From a checkpoint of a small mixture-of-experts model trained on Wikipedia: width 192.
Below are experts of layer 5 (counted from 0) of a mixture-of-experts language model. Rows are named router (the router's row for the expert), up (a neuron's input weights, with its number), down (a neuron's output weights, with its number) and show model dimensions 144-191. Each number is 500 + 25 x the weight over its row's rms, rounded and kept within 0 to 999. Numbers have three digits each.
After each expert's rows: "gets" lists some tokens that make up at least twice as much of what it gets as of all text; "comes before" lists some tokens at least twice as common just after its tokens as in all text. This comes from a sample of Wikipedia text that the model never trained on. Tokens count by the router's weight.

# expert 16
router:507531460521490501480500472524504500511433514456538476492523469491546496523477508505504441504508556485504474471510520467495546479477530450517531
up0:525490488489502481500550513521499514468487522457535523505497566440555499500468482519531450486470491498453538505484496497525516532466485502529522
down0:506512522475500523484486465536480500504499514465478479511513448544507508464490497512545538462485531509490493522528470482487484546524480432504470
up1:547526484502488457472541515539496534496538470490531492515544475522493531529481498489483503461504473465498502466556531519490526476475489461513522
down1:506486434514498516516514511544560470507501521514471473535449545471490475464476535475501480531523499530518475493468490492513496525516422515474510
up2:452494529517522510455517474478439482501485533488550538481486454473525499451555505523497459489512488428552524525468503452492501484491550469500515
down2:476526503485488484523559482487521484487521502507494512494499538516521500469489504519489484428506566520522497519549520500513489464502491496524513
up3:485515495489502473502537505517521507463480495501527549476479516433527543544491494507525490514509521437524462504489533516457493528489493467543482
down3:533467524532509509516485444521502481498539481542463551541472485502456472477505525516496520534488507504469501509525509509484482522516462532475555
up4:535519508517501491492511505485505468495489556518506489484542460493497486514515461533475493463555524517533506513514530503487458490504495495510551
down4:490535502477502532458498522499480486517494496519531507512474506476512489517446528493497476503506490520538453498470505534524478499484485483530487
up5:511496513517449501475478505520484507503470522526488519567527500511499462506469466456505474499493546509504511542523507496446519480508494499497518
down5:533493500505505487533583498506506536514487491517481467452538506442504507481538536524464511513512513514486468483532490539514463555494494445475502
up6:522527494514471540497516427450470477513545464455491491520544487455501485514474426490507511489514511460533473459501508475506502489460510487527498
down6:532453558503494532508525449439483501543532516520491499483511535497483487474532503491421523523485519482499508509485500478512529458499512495494487
up7:507533510483556488519470518523480496515526524507488516460500474498486489497516501522488493517493525486476471472496499544472511453483488473496499
down7:521517501482492516507490495480513532473503484490498504450536472516488466515492505504503501446495472484514505546456498494522511548511490547497513
up8:483565480499544445510516441501547495562539532494479489505485467485495478486543519502494483544499493474475498497457494500476485521502499507528501
down8:508505470502541477472510459477505513494548533495540459509505491538533492522454474515488498501543484481506523477514477534484461513510477461480508
gets: "0", " m", " (", "%", "C", " ft"
comes before: " |", " (", ")", " MPC", "_{", "}"

# expert 33
router:539514499520470495511570485485469508475485506515526487502526496465551505502514494538485506495509460450487489506491475482492498494492564504482536
up0:503477557498517468494568495436501512521512537452494478505454489526525521537517523506495484471476490498491492461493468498475474466478521504505490
down0:495507512514480474481523502502505496549522507510480513471518514524554494534504521470483480493461488481488507484509429460553476557489500465518473
up1:531501493454537509466510481533466474485526489518522534516522556464510503514525491526523496488520507479478429513509478479524494474507515496498535
down1:536480533537484506477466502522516499484512516528499501540534510500501517523461504546503490532515468520513527521526495513493492516505507484495507
up2:481451514459512553486494489514537496478509430527518466517502535501516481543475541505541487486495540522462496486531534487498448473533511541504520
down2:480522507520494518488491509500533471509514509492500499516465498487530451496500468515471491515514499535509488528522472485489459495511474506525486
up3:490484456504513524512505486466497529550566493517541535520548485450547494467536507543507497472568485478531525515458500478498510490487500504518491
down3:490484534489536489550529541488454514507479475511526518473521504535479512535518469529524540444510464490504520504525517529530458534549550491464499
up4:506470517452476542535489500480485493485497465477546498505550469506514481474502524505512531551491467481491483519459504542480507489497526509481486
down4:509514480493543487501457568489520497508484507501498479519519478524502459528474511459485526497495531471472539523486480537493500527525457494472489
up5:529452492492498499463472510524515499516509511508532516511465496502483493501477483461492509483498490486496468497466502499497540498522536523444506
down5:475533501542482514506512490515453461478545498497517541511450514502491481499506547500499511492498489516500499479483485496551477488506451477536492
up6:469488521538505477540498549540485485517487531417536458516496515480489484483476494506512466503501523498463509500494515523477497474471486479486526
down6:527499523553518501506484463488490504556504474489513466486525496503517555508453510508505546532508534523454453519501558519455508522541517493479473
up7:524510504460495517463520506475532562481501506495526526514497506533492519519490540519444511510513509511512455505472512479496471475498499465534488
down7:535511473503480494509455508458495500515477518501545464480493466515505534474500501527496522507538501458483488472468493493473508498461520516434496
up8:510485496508458505512527532470515466475512499532486535495484501506529501533533503479530492518545483491499509485490495531494548482461533520515563
down8:526522520539507536493525493500551497512484489508446522522524499510534500504500473499502522404537522505515532458502495511507465535516506516492508
gets: " ", "1", "2", "c", "e", "r"
comes before: "1", "2", "9", "0", "3", "8"

# expert 1
router:525540479516511483521534492483493545499470480508512462495534496475537488505473519521511499503519518508479511488535489498494511509483546483543528
up0:506517494466455536525470543551487503525518487442516518488497513481461476461472501495502565490507479485514494480476510520499528476517454491505542
down0:567448480529529467510474506508518513507534490528517491492492461528500505508470511517471493513513516536550484482548506483494468533557540508498460
up1:437498517506488507496517524518515472517504485504566514544502456470486486459504519517528507470520500490485485473531484526511520471444497468482474
down1:509492492492514502485482514499559505547567491449510528503529481524519502503487508498421462476527516512526501493482490480548484512513498455487463
up2:512496464539530487505489510463526487475451517446495507451517467492528527506483526513485489515467458523471509501533497507469464473476501499480508
down2:486516461519492547499463491516512496518528502486476486502463479476498489487506529464508507530519499500535487456486465461480493483507525517484480
up3:479439516475437502485453468525445526459463506472499492443504488472513504517483497483495516496483527516519506521489495464548544447532504509522507
down3:508496515467501469499530463465533505496502486472515478517497471473476491478507537512497497475525482519537477518496448516513485503454516529468498
up4:505500474493530517506503487511509542486515470541504525522524530446462531554493508522471490504501498500479522504482483530510544552500492473502478
down4:489502514493511471527537488501529542513485522515465507491471528531510474538479481508506488532514512485508495486499475511531529487545504495431496
up5:520478532508519485492577511493566501537482515520491533499502493502470539489496502469476512489508484497484462440520512499548543499502535488505513
down5:476481490498499480553440483506514519473527455481490516528511496506532481504533548483441493497486476575467477486486486525507554520483494522514474
up6:539520496513529507519500485457542461452463494470510490502502459518560515533521475547502514528531483496505510502569545479505490523513514513520542
down6:549504503469501516494501512465547476519513528512514483434567513485473529515487471473505543505519507515504494561486512494496515494514469523532481
up7:526541514451518480462465483490465505508479474529523525512496517494466506498486520485452473582511541495497486493492451513512520546496508491495501
down7:517503541489553514499486507494506498499482487555488497487457555475506514510510460549482548536508502484493465478525506488493546489500510487490518
up8:474478483481461506524517494494464566496532489489506479516511489511497502500510508529457486527472529525492511506518491478455518498485475518528533
down8:495525479489478477543531480484486489501500494468460479518506480492498501519479495554539479488533514522521499531467481509486508503458486536533466
gets: " ", " |", "–", "1", "2", "0"
comes before: " |", "1", "2", "0", " ", "3"

# expert 24
router:507535493460494516477518522457502540507519507479519467465488493503504497495502524520499550519487507509470429486522519519555492438468499492532574
up20:559498498506485483460492452490499510505510517514513482512564471508502492522528527498463493471492518484475504504530491536478495490452502492507508
down20:519516456484484509480493497488479497537521480462481539469519488506449467497501480511479460471523506498523520490498501477498578496522497494498503
up21:523461519499493464504521483497480516505461484524507505474511492545483528534493539501495528511488482514513485462465462508551522481482483482503496
down21:529513474528474500503473575464460506562480540510491490456532539491468517516491508518470499482465513467497492493531515506465477497516527495524491
up22:467488514463514509507510545509524464473485465493534471510490537478439483532530506469485499519468455471466514493495518475500479514492496478505480
down22:492514532527518476504485482497492496481531481512514529479525489496493463495460454535452564486506488540483504517519472463511411514540463537475497
up23:534520494474499488489494518534552496516523505494507472474496500487496434458482439478496543479509527474541497492518488542507502504509479512495485
down23:512479463488479492483495514498497492467469500508534543539437537497520491490517479517544488509471489487547506496479520541547542517497505529495487
up24:512498443477513454513502537488481540500451490507511463510482470511503482478488445472487500475489540497470459482491486535518555462516507493496503
down24:480491558496487541525512463499524502525518493519495506513497523517529505505486545517498503522474511516504471497538504497534506574499493500500526
up25:510490493499498474462518541524502499510540507498521478480531458488476472480537507477448520505462524469520469455484522536489457460485495541529511
down25:466478497554505475488497484511515512493510483492459529514477507506527484496500506467458476469491518507510457505445501500503513514493521530542497
up26:503498538479473517499492479533540526545543479486535456521482504500507456487519527497514524534513495484517553501461451496470522458493471508501518
down26:490527471496491500501508517513493509522492523539501485530523494521484523513509471459517507507480524490504510548505507512524510533523534486503496
up27:487526492493498458494529501460513535545478477536493455512518480458484505538519485515479528500510521486505489534553502484445501467479517511490526
down27:486527501526524494499500495464483535498488493519493508498505477551529488490506529529508494484504491538498476508496491465500497478511432514536447
up28:489526487472568514526539484488481519489484483515522514526514445474541528468518475469489496488480509468503497490509505518461477453515479490478515
down28:532503493453516516474497528456500549509490525533493496581521509490494519535512524462488453478485529464518482483499476539508546485483486466518535
gets: " with", " of", " by", " for", " on", " that"
comes before: " the", " a", " to", " that", " his", " her"

# expert 17
router:495544470453528491488514492479491503509495547507498515508504440468495515467531546481464521499514507487522464446507516490533506483477502542507523
up1:512547488502497531467511503523486506509491521535491454549499521519461480490536506491499523501486499498496462486490513504532526545512516500458532
down1:515530506515511491487451508502521497502540520506505478552494477493496508524497473485474478493461480459546503535520496513479468469507493471512496
up2:486539501465512485494487445544497527494509526527493477532512461441525502487482460501501535510504466504475465529542534474519480488507470491482474
down2:516503476511531475511478456532510497496493472492507523436482494507477495468530479518485484474529499479509564477489511516544522505506480514488443
up3:521526498467519480476507485471487499501491497427447500492466505453536555514505472488514521509502490526483502519546504479515524491530467522497519
down3:485495521487507454490463484477476499513484494535519511453490506514478528480483555486453528510523454521505481487513526492545454513474457501516474
up4:479523518504527508488586498496499506484474525504529542510509485508541508531481488421480507485493464484458463552510511471477504492465498507485529
down4:496506486467520502496462517515498480524504525502514472485493503499528476500489518512535449509516501544514508486507493469526508514511485494505473
up5:527516521491498512549527512484500520511522519494538489456512460515510497466491514481501506528518497536506439487512504489505464492533495523474529
down5:483477497500489487474490452549480470486518487510518490485491493522496485489484474522496527478503488491497514508512468532545539516536514505555512
up6:512507460500466491474436471470513512521530511440500510495504533477513494512516508468512496528500520540497520529497482482474474483513507520466450
down6:471527546504515503469526505484525520461480476576461493462524503492471498469492523532510487479498490500498474506459478475498513500471457503502486
up7:485515456454468540447456487465481536522479540539492476473473495500459452497488534534519494515491511486477495486540509505499521516493512502484525
down7:473501563544451455533500462486522468533506455481493504494494429499502481524464491497520468522500490479488534534491509503538496538532509521528508
up8:474513502498505479539496479511507523535565474498487484503498510479479529495474535468488505496531492499512498489460482500502506449512502471466512
down8:520515473496484510550445544519492513466533524474530480512477531483504494450485510464485506487534509456539470489448488483500485487494493468472470
up9:531524453468472528492519502472441508492507526463473543463430505475509491537478537477516510554504468542495462502485498474508506469516516501485496
down9:518472506486509511487522516514505517518521495508503460508522482527543488462520437541497487465487494518490520515502495507544538497490506528527475
gets: " of", " in", " for", " to", " the", " a"
comes before: " the", " a", " his", " their", " its", " this"

# expert 63
router:542519480508514515456537489499467492471464519539536484512473485501515507514524497527509460504517540499532484508484516474512517471509536495531489
up0:511507533510538506484508441467431512473498510492539501491504498508524481488495485519518493521508515523506493524451497479517516508456516525509488
down0:519484485502503538540478501505550502507518538484517523507512487515460486461476499483504474544518522478454489520509547513501557508574512466491461
up1:553502521487501493484516526509440485463520515493511525495505517517498531489492508470488493523559477474502460478497494519538494507492493506532462
down1:508464482491503531481498489521553502524491485514481466509519474518514504460496489531500522494506509489491521491518490519513526510544494529488521
up2:530519510511461477514499492505471486520508489528530479516452501515497520509491505507465479518519498497548463498505497509520419524519558534443513
down2:467466494457493494514501519513521533469482495489518471506488506490489486467485492504493495519520485533498493496504509506546501506497525479521506
up3:500546524520483521525518486513450495508459499532529520532492520532487495508494492546509501474517498485553483519487523461510505506477522525530520
down3:477509501483498544526531512494516456465510478459456513472501487517483520468550505479481522517485466527459535544500476482465491490481474490513502
up4:460498466515501531472541506549495477505496490489545528542527511502480459494504472481513512495479533512545517473480516481510487459501535492545544
down4:501489461508431506499488511484486522487512485459499480492552497494457535481508513503507492475532508514493482491513502469488494553497481517493496
up5:479486536543474458493429534490474500529470512515465479503531463454509481520472527496466472502470463478529474499471463483492520503504512487492497
down5:503536506507479484490525504505483483518465473508504449523526539475470469525510516462503474492505469516540438506488497493473551505543515523479487
up6:473484514475466510412524488492479501516503489478491511477509498486537495499480446524465476512494510471488523538509535492552538496506485483458485
down6:515457481468490556467499538523540538497534490473490523512495494491487491535519495501498496520493517505476449518511513522505512522458536516468484
up7:490493482444475474488500553506484443502471540495569482543470517495497463527523501494510514490512475488520505521507524486499522499498505495475525
down7:496504464506507530522484487474506537515516501524468455483518539493529532481461466525506520485513502531481518463529491524457534497516522509462490
up8:503499480465511503550479515505504472517468478474449513481504518497523478521529535475486486515497489511447457524537497475467507494479498438471456
down8:469506509474462508496477475548525545497489521499503535528510544532516498537481494540485511493482498480503506494497511523449509507474491518532502
gets: " ", "–", " –", "9", "°", " ("
comes before: "1", "2", "4", "3", "5", "°"

# expert 80
router:525511463515509522498537485485489519468474487504506496456508493507498520507471490512514526531532491477486531525506478513492523498494555520493505
up0:508459467531491496485480545454470457499532543478504500476483503493496536499486483486510515535530490479451537506522484482498515488528499521492522
down0:491508543523478493492500494442514459498510477536518481495536525488482528484502499473539518434529490505502497503507496491522493499517475432566504
up1:494539509486521520478511487486487522509502484511518497492486499538530466518508519483511513556462523510515513540485505492528531542481486526517512
down1:442484486531457516518472502521524479555475497474513520470520525478517479533539471461471505472451510523517488506430477489504507514532493503543511
up2:522558487509501505510442474489498494443523509507452519468498501485498492564527519464476529510472452510505497468475478496513479502463492476510476
down2:519487489496515501503509539444470527480475517488466464492484479509512500459535493559466497510518485498482502531534523479502525515486512494492525
up3:524496505497505558477522476465495484460502530488460498432519534546479478526525497453485494528493486507510481485503533469540535491524515479488475
down3:497550478515533485571528524481502473517472478522524496535474487534515483522501529520504477472484485479497531512486477491499493495486487462475482
up4:509520504492466536495518520494515516493556497485515438499513505519516502460491484501573509504506482530496469516516499488534520474516500525439507
down4:487522504501528512473537474484506505528478562498497507501470481532467499515506470478486548495487500508470522516588518500499529505485501543482483
up5:453526534473553537472504538507522538475519518509499472493460520455493506440515505497494518537506514479489536502481444510505506459512506500471479
down5:442507515525492537534498451537504478473450505549536464527482523505497531488472551511496489524531497550475536483481462480470490470526492500510486
up6:501547509484485489490483515512462513461552508534524509518537521494465522489519499497537500504531514483545503484498469507515518484540499524484518
down6:499537515459518503490531505524494498489534508544506494503542504476479506571538495551517492483457549484515502502468521501478473552516519508489519
up7:485497530492513504462504510531473520531474523504523534501489557498510493467501479521463494473547544490488489490495540487527478499522521514494525
down7:479474496498515455494516484461518536482491485478519497482528510511464472517510506528479453479472487468505470499492477467498498524513509509565494
up8:512485461501515487503484523493487521495469525480531496487500461490539470474519506513515503494497535486505477531531478496476489494495544497509460
down8:460497482474472493502467510486508524531519474510523537470495464541507495470495510516504517527522466515506468536511519503525528501536448455502511
gets: " ", " —", " −", " ·", " New", " Notes"
comes before: "1", "2", " |", "3", "4", "5"

# expert 98
router:520547462532525523502510515472498511471485559467530481491496497477528496493507489480481499496480512478490484483506501480522521500490591445508523
up20:453531516491470500474493500514516506476503528453494501483486504492519490533518468488530488520497512507489549528438453450460528536503525480536476
down20:496478500514519513514542436470544510510530541496485451536533480549511496510503521513515482468470526546510504473490499490508512461541502524507505
up21:518503477462458505533489488472455457452505504490487509488492456496474527529485478478505497492505481495502508531541517483474463536510490514492508
down21:499526512505522497480511513489486493528523496499501496482503535514497504514495500498473495501489520527470517463541488533472508531528527493463479
up22:490510465496516508499507495499497494492482495504545533506520507493501537486497484512435519499525482466490462547461541504461507482510513496503531
down22:529511446508486541454489504478494493472536541497500482477505501479527518498519495554509508528465511548520516511506522516489496528517511476565473
up23:516506469515498475506539469525438521501528490556521480497505498486523509489467494487502534509478486506485508462486446472530529472546524504476509
down23:534435514465517491494503515515505547503473526489485513517511454483476470516542524492508488488492497528490520500529501522466516503462508517510476
up24:490487526538513534481478523537474499513479515537544466475562478492524514529529486473535550498505489483557504498493467467538490504492495514511499
down24:513482547521462485523501498498485523532522501513536471537534461506461446448498492488461484532496484505515518498475513503505513496469467545481483
up25:474491515503512499498538488488488510506511527453516513462493545498516461476494549479493511523485532501487475461496507487500541502436529434529475
down25:521501484520542502493481512509503525488506536472513510501486463507499545499520495486516513519478491475510537524524491480479476540521513484488466
up26:461484470493501533505540537517458475529485535488534531491501498546468515504514517467579510549504481504476509558497462498486494500520490517451449
down26:469512505526511491475526517542456504490483539485536548538501514513526492562497478467538485477513480464454509505497479559455459536470493529483501
up27:492490570530531468502509523489497512511491509511492481532497513511477533467486478522463541479479472526462501475475515495517493479486493479455554
down27:492499470477517455458512470493458485523503504508462466490502492517508476519514500500500492504532515477498479437503551490479505515521470453515476
up28:530530462545525473480510472476498503494510526458494541549495475528497492495528470476490500474534488467490508494502533502465516508490517479499554
down28:525426490515489481533485532443506485507507504484459482485462462521529492450497480525477506503503487486452527492477503524532491540524502446500512
gets: "0", "4", "5", "2", "3", "1"
comes before: " |", "0", ".", "%", "5", "3"

# expert 66
router:476553483488516529502552506500454514499499484484533488445527494498526480517497523506467461499523520486491513459494506506517531509505573461526500
up0:526484474480460519499496498456440539505513503490485492451496521489509453510506480467473506525516470500513492478491529509528529480527551507504479
down0:498469488498523491493509486457516480475508529527499510524504509530519486563492469481520490519478507515467494470481537489551461553507504523470497
up1:522498511428508481447517516523518493501462490516509440474544492517523456474499482508515540514522503491473507490472473486543493529502490519519501
down1:470508497499541474516473508545508491528487486490517499523451469463507511507453492448497498544491479495527474490537491453498520467472463511487502
up2:445526519513498504483501464468449505469477512474513506503510465483518502510507501510498536497521502490504463513509530489480500522517503486506545
down2:513473479533506496529492464461531554505558512476450506479464510468482517522517493558497514523518520496461472532524485548487509521541483487502488
up3:500522517486500499524514467512439526515499494483528489466555461475498500505527474484523507477487465553468504485492482476516502468475539536532500
down3:491495453497497501509475517486463463452561506510521514551452498480439490501476492474534456488518483500506522537526491538484476502500505505482512
up4:543538451512486464493483531494494530493543465479520504509527487480500498467500512503530487485506491501432525477526492535534504504491469433474513
down4:501531465477454437477475494507505531487516445494530509515522448486485524461458506514501493483510514528539511487468479566501441526513518499485478
up5:511506499504544497468537481501512545502523487508504500530516521488506538516530530522493481510492459465499523517530510494509524511480523537507517
down5:524498543529520491505495475527536498533483490505501507494520497527501508473517496471491510482496517497522498449479544460499490506505459485498483
up6:447499475497522566475545491466493526533501470473503488493543506491503523508524570439515493521529522521525483525517513471500503568518524472542492
down6:525504500480502526512522535528490535469487467532522487443484499559446492500499466447495500453506536468513510574429509502508517525486490487451511
up7:464567485507483524434542489485490499538478527469550521476500540493487490479477530485501513546511531473525495487496478510490534502474501445493473
down7:511488502496492511527520502510479513509462469505498484513467476510504532521504513528485498469486471520492495539520468507497467503522491567537502
up8:539458505487469471512470530475507491499523499486475504467521458542494496514494503522506491463480511493475498541480523460514491558513496536518488
down8:532519482516507536482494519490528515483510457500530498546490505480534473496500533444517519514478512506527482451499489525571518476522521487472510
gets: " |", ";", "%", "|", ")", " x"
comes before: " ", " |", " x", ";", "|", ")"

# expert 127
router:549522453480510517475538506505491495488452500489531451477541440503491489470506526529484506507503489472514463523507532483466510492490529475496535
up20:505492532470531562500472515563478516519455480515507476507530486516500490496536507514529483468525505474513504510463518534526526514496557513524505
down20:459532489519497480486529542457474468498553461493460536489463514498474504479529531470473419505505531530501491544471498460547533539500496526549517
up21:510500540490474516515502503457507531487510519507525541498465501506518482518507476478449541493537524444519477445519482529469518494521538489461509
down21:490501471508490463513528473507532544471491482489532488468464529464527506530530480481571480508476517496491523470490490486533497486485534501477490
up22:505502506480500475507532504502486495463451498487481502536506516537490460476544527500461534468491523480486459489514487505491540505488531480502504
down22:475523511509510540510478503514490536442463475513487519512528523498508492511501543473503518493503533490471476479530504507483471465506508506509512
up23:531496502454480519457460534454501534521514551483489486472508532497483502520543533535498496490455504506553511476465496502505489517479488518492553
down23:494497485523515484517540492524476530499467485471473486485518496443529477506492487499496489507509503532547489466553515483532511511520488538518508
up24:515457484495505535522506506479487486501457507532588477468519453559529523477489476557521495463501472513531492499533541503477497525547500509483495
down24:514515512469459492514491489485497551503521517517499471493480512526481503516529459492535524521486490495504496513508467534444532500495485516568478
up25:497513502479515553509486478507481451478489461481444477450519485501533485552505504510523531449482498507507475476509525478489513488502466448499517
down25:507448491472516448539495460503521511487518512478498494489513483476506486529502485492461516476492468484462481516510496527504515511481449492504499
up26:464506483513518500504497505521465503439508472504488494488514466500528466468522508483487476481531527525493413509475453495480497524495497502471517
down26:448448530479555521442507464528487524516500513517484520523467523484500470487482515483484472491497511509531502505479450453500517471466523506502508
up27:506496482469506487523488486519474468484524501506503504483526443492495483518493521518482521506511547511488503505532505452531511477463553459555551
down27:562501507490475526506465502476484472484502558497519500495435550480513526475535445523468502457494528505498497454500529482483521464498519472466510
up28:485511473507488522489525521501555502492466525549537534502534513532512502524467469498473481526501488491487521525461521536468492511492510500506474
down28:478545487558460479508505496501503491520460504476505492494523489453529498505493506529506510513494515504500466491467496453503506491524464483471496
gets: "-", ":", "2", "8", "5", " /"
comes before: ":", " ", "0", "2", " /", "9"

# expert 105
router:530508449522456516496519502551484542486493486519501470501501462518532491490468514482474470489516479526499531510507503498516520460529521495513514
up0:538473483513503526485528496507463506500465464505496481494545506485537540493513457479528534511522465493489508550497520468470507518533503530528477
down0:554497499502505487518507510475477495532525477494477467516493512475510511430514509502544519509522558459514516487553491504496477543534462552474524
up1:504454440500509510509511495481481504497523554536542504465502504482467524491508526467506505522472554510509493500474477523498526513542485498498540
down1:514487478523504529506521455543518520492516480505478489512511521504482491473472495464495541466510539519500480517501534482485505493500486462452469
up2:492509532482499496520498532476527535502469483518500465497509453520498494545472536528440502507502517523476506501526475509488502449453531505472501
down2:492539531502450448490514473490475464468457535522494471514485466517474486481521494497498480472505484526469447490518482487490474493497503514518434
up3:462478490479501490520479534533497476503489507463551489469466488519473489491476524470510465491511515544515516501537518499523503502475447467499457
down3:498486489506487508457526481477538448487519481492523513524541506502535523508528521539517494553525518526508474535556508507506489455495510508512444
up4:493487469506545482502505502519481564481519500503500496491519514493505469515521518469518501503459486505484493496510451518502492535477517468526468
down4:460471496501503502556522450536527477556500565481496470484505453501543515492501488485498495517523479521471486458471506498525495478502509451513475
up5:540515485492484528500471564502470494482478539523509527533472486525522489512502521553561488475500487510496514497481486553476481452524496518519467
down5:529506492480518478506486573527514544491537504548499463519482480530533485521514450537496498526504520528524513486502466518464534524528504484501515
up6:513469474446475496495489517549509529494520497510519492543491540524482527476503470504495516507500493524480516477482524500516514527487516523509508
down6:546470529475523546494474517518506525494554500504540493501500485515477475466510525507489482463504469525515504501505472548477510483534466530483498
up7:487464556505497502467491525502491509533448460526559534491532456490531518509510527512496503491490495494499514512468505502575469470512484520513566
down7:475518461501536491490467520511485494481481501487480559494540525500483500480535492454446468454516493489505482527485496507516493501550464508528462
up8:512477488539504501503486492555464543528541488504518470526527499482526519529538496486521499452532490519538496512520468514462480503514506458523512
down8:485475519463507491495469479483482497498497496502501473527479516506509482480474474483505492483526517498511540471510507511529482532516453477495458
gets: " to", ".", "5", "6", "–", "3"
comes before: " be", "0", "3", "5", "4", "6"

# expert 75
router:542535523498517455509529530477511480507478506485496509476528506513551495536483488525509493508480521510487466483494435481495524501463528479509519
up0:534494485504479523458509533514519489490535490518516545467537500536493513478536469556491507453487478503497472515482500512485497489476498473498537
down0:469509481492483554493510438505539506451508519440502501535509438540493499472484471489509522472492517510467512535531476502460503553523506497488447
up1:498483495502506514529480496501514485501525472475501477495484491502545498517469520493476538555556519512516489479451507504465486495518531514532502
down1:465566532492467489536525506515501476454481501495472541472517515493552489480518526476551521485477478530525541508512517495512519580510525563503500
up2:524485535528539482511534481490490513456503497504467527495478500541479536498514500533492506503465501449520468513466514512537477488482485494495533
down2:480493472496497498485496517495518516545513475495519514496487526509538490506485550513481533490542481486489501500488446495461508454522435499516475
up3:519526496517453498456516492543534524483462474482506492476493481476569533512526475463491471519453499538452504535501499467492484528444454488562513
down3:485499485491515470516506484457542475491464490504502489484494490510470534487483518513463521513500510542503508532523504518540523504530450509532471
up4:486536546496501472515513521507510497521521544497499517501522415448499527509507487475537508502456470489473472518480512504537539491494448484508490
down4:483522463488533464519537530521486503491512478473464494431535526463492510508514506463427489527494456484522452478482466529521523494528501472479491
up5:492510470510506548509524511490494507498488490504481494519526539499520486492471518533541489518488492486507518500467560513496502488507471513475484
down5:472443502479486478469480491508497497516524488486494517539490502494512485462534540486502493526499514468493505465522505528487518549526479461520478
up6:518524533458470488494522535501467494499487495519535533512488509502484484514515518510455549513519524476512462529523435475495509491508508507486538
down6:457494481503485489504502517512459481484520505510540476510454505524456510536490483495505515476492515487540474481523513531461529487502477496503504
up7:482479457482504459472554549537495524460503485535527525479509519520478506504487480512498497485457509503517472535498523487511471462486447467493481
down7:534513502495487478469462506515500516504480481552488543498489497469510520522524491477501485548528476505486465518451465489475496538466420485547492
up8:500455489504456530503471532478532530451530487478514481473518502509506488519499495466534500502533493515503503502549506488476522494433548477492515
down8:484468509511528498528506476521501493554495523464448479469490548485496509468487483458487523475520509496451498472497547503521511483497482506480467
gets: "'", ")", "1", "\"", "s", "’"
comes before: "s", "t", " (", " \"", "\"", "}"